Weights of a small mixture-of-experts language model, trained from scratch on English Wikipedia.
Experts: 192 experts in each of 8 layers, a softmax router.
Training: a variant of Muon for the experts, 821M tokens.
Below are experts of layer 2 (counted from 0) of a mixture-of-experts language model. Rows are named router (the router's row for the expert), down (a neuron's output weights, with its number) and show model dimensions 0-191. Each number is 500 + 40 x the weight over its row's rms, rounded and kept within 0 to 999. Numbers have three digits each.
Before each expert's rows: a language model's description of what the expert responds to; "comes before" lists some tokens at least twice as common just after its tokens as in all text. This comes from a sample of Wikipedia text that the model never trained on. Tokens count by the router's weight.

# expert 4
What it handles: Commas, including fused forms like ), ., ], after names, ages, dates, places and score sets in lists and prose.
comes before: " ", " and", " he", " which", " a", " who"
router:464406545515499472468512485542455513481523585504457574519483503455535516533511507502480492531446510519503448548545517497488511518509463571561607486487500501465524386531469488460535481461506504543512543492513503419477554523507431520535530567509509504571510529460494498502510539417520478528565479518521511497522506543551508484488477461509567459426564496516579508536461480531496440496516489525453479484537531490478469521530417554471474467511468482469478613453464509425480481439516530525523475572449500481524545474497381483571484460587465588478518490554508576520436470514570502524
down0:494533472506493492464463520461538453466545467461551414563545494508462499455443433557471482513567532445483467513521509521504429559442597541486466554449475396486533374496514514463538545434543489468552456567548467534476502478442564500526506556496504498473460490481501456507499484512509537570562536504442508534560558501551496480573439485475502521469494601495462476525479494510510513516434480514500474509560571553562494470515485549453541535521555484466510476475451495490486505514481494496489438564496487443550507563516481424519521484557476522569497499518413457487482474514525490593
down1:452482517489454532459562537472560498533487548530424548517530478480504523466466503415491619416516502488491537494526492476463481477533420505448512439559522468476454468459510494435474555513465498496481520541480450469535519490514440431493432474548518511440444549514522458513477484471485448508505432510517532493511426504520480513475563495529468542464569484449490479489504449538557513465516496483567632469533469492478528500405501551575503456443470489537492495458463515553567463486531401531452553464473442573527453532520532550488478487441469488422512466450481522489461498471425478479
down2:510567524460475520451437500508527537553490453495546428494453468557465444436520471517513502547469498461580510522519549484523551501468549476559500493488452478503517530487560486490445510454492482554516476416535509428547528507520573543495547520466458548484505510523457512492408500543535518416489461469501555480435500480473523567518443479545444479520463486521538564449468554516553478433500589511528552473461514440466437483481491476463518513473477484618521468483431466481542515554472512512490463554482501536532516541585502465432541525521437493538548538511591424449567513539475437526
down3:551541553476480532544489571516426553542546458518458483445457474478479513444507529478553608462507523504499490505409555468426532530438491485522455484471522510479557515407470453509502465507516531490506471555550540449435614466471521513485478543489423558502505495493446449548454551483483551511547466526473499491474432498561475459541470558517430505461484493459457521454520482543512532526489553467523511397438509518545567528501474507544557545528529539486491506505536501508464504507449557479480483507512495513481543487504521485571483421478440538516476514443602508548506521561594546463
down4:566531509498440480460509511461466522487465545446542538527443446507509438518585495461488497532453422505480559497525500485433456565461461464534475495497484507469471640472498445489465470495594473450501553545543470518521500485512462580457521513480545453456548496520546453470497472532465511515609500465489504484542501459521496581519535491545466546487501558539505466515481476494466556516472534493462549459511457528400532381491545572494466464491484489541516593514512501565474548462462514434522528546528470504553525514481514524468519449453485413478489478499485408500448481537458489541
down5:509450544505490535472532464472547563486434570490571483473472469503491499475472494450496517480523545451463449555575503502392473515442476494513479398425532463480531459477544526521492541487510487420564512502410466458468485505465504589515467519443528498485489476593468490507528521589485483500494575563537533517479478434482471458504542559535477476511481561462475438555593489439489538554510489502532526513527433530528474484525536460494491411552537505515489508528483484555593503486528480485456471538450471474454458438499459525476521560552514467475499505507562549546515433442481483573
down6:458430499504484490514492463598560517518459505446441444523507534393491440508512460521482478521526465507468464541461505523595511467487386427451467495415499478490506504560500520484475466497465492546558508534482561589495497492464554508535470511459563462525509505464532516475451470502503438511485490514472427481458464497395526537494513493505512494463417484567511484452525555517564520540508456456400509483403482453457506505572494531456460549510464485533487507526480545522436483507498490492480490482446486527499499535590464480547538529412498525513471493511424527413488502486455437443
down7:503564548482473545512525465518483509481526508535460519416531407556484505511522508459499490478530477505508472478556562471568491529467463476505629538486502496463595473513504498437489518544501476506568521451463547469435576604529495507482531481494551511515493555549495435535486501461536452510465528566475464484463504506518444465442538487484523479536467515504515546510533480496496465569386483537511511458527526476579492484516501453582464542492534397533518504436485452373483480455563571510481440529478542455515526479498516487485469463493491502479432502549530578419458473463516489492
down8:509471472550489475470432495469440562473490557491588492509488473517502569412484434510463563537395512517519506527553519474442500560475553467475565513480524495503475463435519516502466523489436569497516469519430438535453500479501541487463492495502454529472504515504438494515515448492431502498558453503596522535500491462432471514517542510437517488513448528478538455499492582550480477493509531519458481526462453473482569436483412563453470468492589552487534453494484518513566521465477475532489477544509553485533462443466533483410456508545405508545506481526521496470506483428414418541
down9:537421516495512405499493519511563591471444506465483507485464540497578455463564527459515499574492500543481428507505518532530460572531518500458442509499436520481502515469465437450468539469523565466446470447545539562511558518502490533504498502490559473557526498437487455446473567504497511524483428513543466521514605454515546516497510552510549445526520426548508444550454447489572500440461481488440557471465495545437535435488570480477554543457477433501462503516550470497526450439507522464444531488523458487507485543489495560560428451490529491483477530520499429530448517427513479539

# expert 0
What it handles: Mostly the preposition "from" marking source or origin, as in borrowed money from, captured from; also "Gls" and markdown table divider rows.
comes before: " the", " ", " a", " his", " their", " an"
router:481471446499493507520471526546485486435498554416466546476494463439505533503537478435560550486497488543453513513562506527393472506452466566442535467477512491457539438546549495507543559447569509523514485505506502485484555486541477451474560497553525484447470473527443480478505445462508486521492482522570541453565472453566392447518505510489515518461521500378516531493497500562487511557481519484417542500492516570524545474524451500479473494490533417504475525531598432485543431439524488428477505496492543461447480468475518547460473455573470570523544458406509512520486492473458470498
down0:492570559494551472528568566542567478523476449554425491467499526493552464458500488480548521404500491539548515531479466526516547472511501467485519528479464415499476547450495540479583474511529511519419536500434561539497472443470496497428472448563463517589521480535481473541448508437549456502481490514540539435469458562571506473519478461501521525482519556504498509477471505452502511489386492509463454478527501490488510540512564545490548479567544528500516438540399491521475455538465523553488526448522553479492577521426484440503563466503493519488485470558523400444487453509549551511
down1:526444481480477543561529491554515503469490533464412543440514517451532524506516401455496458489482475483494435511492503527560515478521505568481578558478528549527553443551553467480491486505517499554522475467502571530409465475552544439451532508471528492542444470523445421444473515530487412529506468575439504509507510477520465442441539471457500516486452507497471522529470529536463555465446483470497493503557480495528479538529494587495534555488541497515511464488483537486519444486477499479497546547466498492505439404556487521527562500476580473617452508480405506474499502477489434384
down2:531503515448451509501531476429471595488526507564461430462485524510523556559484540488468453541473597484520478494454512535475503535517558532449503535444414511582495489458462593522506521498516500515473480513471594514483506510523478367494499481531501515542552464490496501532472534544524458487455480482567521500465539480436532487462497609507483501461498483487499474443456410573479513529579523617511402380523483493429537494482466470519511504559566477479497508521503510462463541536475528475518519479520438503486536512511435489565516505489562542497482462497543497479512461459510515460
down3:485496501473506529489486529570541492500471483552457490463552543497492535471551514461519443445509566423474512499531583504509478511514583447571502504578481579508531544466488488512468479500607567555479498483493525550407521427509484512507484484561525408508509516557584488534432511531406502454458484430502506484451557540524483537516486478436543494540422501449510485482547569444571473453512552567530538465532492533504482497531441468545444482546562500474464437562496561527464476534532535452501527439518537468507541506489491509529512523496567526567480497449518523437530560498520506465
down4:567516520527486562504533544530562496484519497469468441425534494453554562473512557524532511531545538507495477448446421567446527463534516510475440526465511496532542464473518446501521535475553475522531554531539501445510518493571465481491511504620487479467577453489447490543500457481524509482493444496438493531430504507421525471517432470539487500488480458466486474478490597596469500486469508509437468492572535542496489493482537489492517429489501531548515477516460456504507427467420523504550555498551532473559554467566477452537446467508488450583526569457560586439462480561481507528
down5:548554574455472474497494475409513535480562477517531474516447472569517512515470518431547431486498533542489531491513521534523562522590528430532565519518534475445498550441428509480500504531508504472548515506514451508578483509558479548551545490498442497584534476486578458496542544495428569453434528537526522514438506485604518483535510502566498478524491519517507460438453470504491481606582473425509419533514490494418516548505536486510503454524527463454539438471476428480524504545521451490508404535505458495526542441519525521517509486487527432514512507468548535579499498477507476477
down6:505472501454501429514497505445550490534487419530514523488508505528487539588458481507526459527467506562524445487481515469553567555468537571570512488549515590438520543469486506524471481529580530521493521468470449542441453532519483433446562463555507507481520566457505532469499491520479464552483508492536456499447519479534453499478571508460556548489493491444502476526553515552433488470415526557534446393518494505582438525474560478421468517496509551541515507622457544516491464507536498520469531547493476493427537439488528525472518565490502454536476463492552542521408504461490559519
down7:514522537501476524541457532472507499442472547516497564494512527496505446548516522489530523522500475483467517500457519479473541464475464454531479514497536503498596601393512579587470433476477525462475561488439489447551442523546477457506411508456485488501506483529444503576466505497519522578470574500542550502470502590492514481510551524455474501454467467535564452490507477520528591487538503505494544534480574450519548456493509462490538518509500431470483550540428553511479545477512442578513487471560488530479559564533434478392523482480464472435541547525561516433501531537522565489
down8:494444502494554471469551475450541523502451570456522532534530472521450497520489446493529492472484511502422500459535511513514505404563531454487520439405496497444473456533475461548518489448451498494526493443535482475471472535568574574533564474463514532421546507522555558419461554492491575450566500500479488486483488453522482552453566483574509535518520483558529503504528434518521507466462568533505519512440494495462472500589504550497501537474491479561544406463512468504577483508522461434540490457440513526467507434479480490505468551482572516449521493522365530436513473499479494518
down9:528545517465518471470462489502526529536572517497553548562487481567563499569507501512485554463464434459485503540473500515561438452502466497488484527513497512475454453477470450555520539550507514513413514509455449475504565455490462462470485547511511579533502489515558522515456456466571484537537518560481388497458495565526449442505554514531485491466392525572498472422473479525487457494501465556533461499526521484476438514443470478470562484497526556467485532535531560543512512492474530503512380498537492482536596530502534424528499533478489400453476491571535425544523514439465520547

# expert 25
What it handles: Pipe-plus-newline ending markdown table rows and the |---|---| separator lines under table headers.
comes before: "|", "|---|---|---|---|---|\n", "|---|---|---|\n", "|---|---|---|---|\n", "|---|---|---|---|---|---|\n", "|---|---|\n"
router:488476469504522554513479512461467512438495561493519508481467518467513548472581483474506585425512498477435494502556534551431497468434452528461565474427438485458521470531527529469494573421550523566513469510481555491530605502490478494475473481554522509492481489530395530516513485442504468556492521518585476505542521511524469457551495534457498565512553454493506492512501490509477505487420512506471550512530488633507483512496483477469447485469468496417469533559555491499544414483490498369436476459463520513481574429496452490492454438489492582509511474513542531477486515461532453525
down0:576529484455530477447480402517547418520520467495459517528481435533470478501471520510568467533439456618561563509487544477492449524511531487516448500502491519457475549506366495510418595441524478512544500449536515492460491488518521494523535442493482510554517511567463533452467500483581480530465490542497521549515495485511478530458492515533523518520487500556550435508555461529472469571491457460506505522426606482518484515543469493477582486541415561501455493536553457538489535518494492500539492508506456474454502487518484560482537505620492478540511568496440489498534438510486563504
down1:435571563593524496530524518464478561551518509484543488530488564452547461440489534573506468488442477515544372543492511507479492422523497551474529541500510551571487485491462508511516427469476527469492513582498474496452533475495520473474443504590501478610478554533528570481426487513516474461483571470515484464514542511485477456542505467468493538426455442455522499488487469532514449495503501551551531522476467440579535497471503479465512542505486505499565493536429525453442514500486496562458473507502497517449429494543571511513478514560471521523548499532520422389496476436445456517
down2:477462415491524469516518560593476512513522508482512527447526388518477483505500546517527518483473444496427557571608481465506551471515446421499471477457457481490495501510499542477522441479513524487514500499431554460516460434564541494392521454502569531488522507515522504509434520468494524509535469508465488427470491528499493509500448492516539543548498504473462552563462557479588493536491559518541471455432528542524468440511498539463515445481470571537513519533439566579545560435530540515527483535473522550457516434442474470445531537428511522549569486515513467493434490485487477572
down3:548524453451574513516462401532586475472455494520548456473534518455475535458550516581505517445517508455543562445531537499560511397510551503512529506550438398438463474518470514480487510523467445494555397502488475542464522512459515524571552587500514486492542486441440449474497460569540525538533416505435493460441524467498527481506490472503489503508507493472467482508478492489461504475572451452410490517515494509566587462454531495471464533491542497587533480469494551463578542516545511460457443506469484517502449487460502528468560502507485538465452492464478537532543505464536549524
down4:503552456605522464467460540476542471511515509590511527531569522511538557523504483475443481563488508547451502530533512441457514473484481462441514491552443471485531496497448490448474484451486537549531441506510457496407510491545458488525505415525534568534514544487500422509519546449425461489556533578518461538487419459532566445506466562485540519394499480499584440529511445548487401509533521525532528442455445493524430533550578489494569494505450426514499529499517477522451485528491526492512487499521464503491555517495523497542475500497575545478490587494488426507522526551476509515
down5:524441404471513533486468490537484530536444550560439547532504537408492494465472463452524441479441473511543528456512529459431413547506562459477501475542493472501502487554497510525520542488468522595472488480439541516515422542496465460452506526459525519454479532516485475540527497523453492546399498502464544463509538523473497540428456512536573487516558482515471425488532429370535504455462536547490528528565511438565495498496511506490529494522483515561521525521474516488503517497483488521503474506580465482472568452567486502430476588507527470555468556582570490490459496574497523484
down6:511470430512536504501533540471445494479545546466530523486504502520506382490439528532491450488446490457451505574465513515465478532474503449443413520567460502486463446544550515464452505555504432490550517461486438516556480511459589489490490486480473507511462514516504511486519464505447429478562486570477500489511500467532478497494549469488470533510440559494448425477556524555510490449404512508514583535464486527557445508486433587515478477486545548507499472462547536545513499463469480451570466479397508479594454498455542489501452420486419484472569525482552486489560523528512536563
down7:552533560505499453418527487506449460505553469463608509494493535562444508471453469546471534432515492521480489527511541579464555477509570474502558486448533512515533472414511462488506489537482530575531490486488445500566527490580518437490525518498416554493508506488551496505537553502461485430448529488507528483401423468485543508529443531553481524545462463521548502447533436483558575503475519518438507472477488468433414550531458471502486487508537513392568451599479468515474504589442493532528516497538458550520483473493461502501545538536516494517524536497413504498489478470481516519
down8:508438466495533472509490436472533445487553446447484463467532522578483459501455469474563470482436487596469569454406512519513548598511484489520494517525528518450522459553469523514484470517474489425508506403487462478424520465480532505504547399502544524439412567568497505480496557485474485561485458534468525460493477487525465503468521484565545463545429508469470508477503492504513451559501484504542487524533488539575503543529501523563523562597519483497508552499538527480548515554465459533516547467453492516466483556485504539412489446473517417534521555519511528519569518543532565447
down9:553561547529459629488557437368506491507499512536475407482425419490464517576482397468546553535537453465471477526569623490524529469521462465577479493490488507533470435488512530463520478474507487530542572492553526455447482485525562457561512533516469481519479506454459439603553513504501455538482453506543504508554511481529480479496494477514474517471503512506538570493490502522542609469447486459494499520482511434501496477477517493494528496465437461443491553489457480496500533509474477486504447538499558489470502539493494563493481525460470521502467461439486565429518496535544498517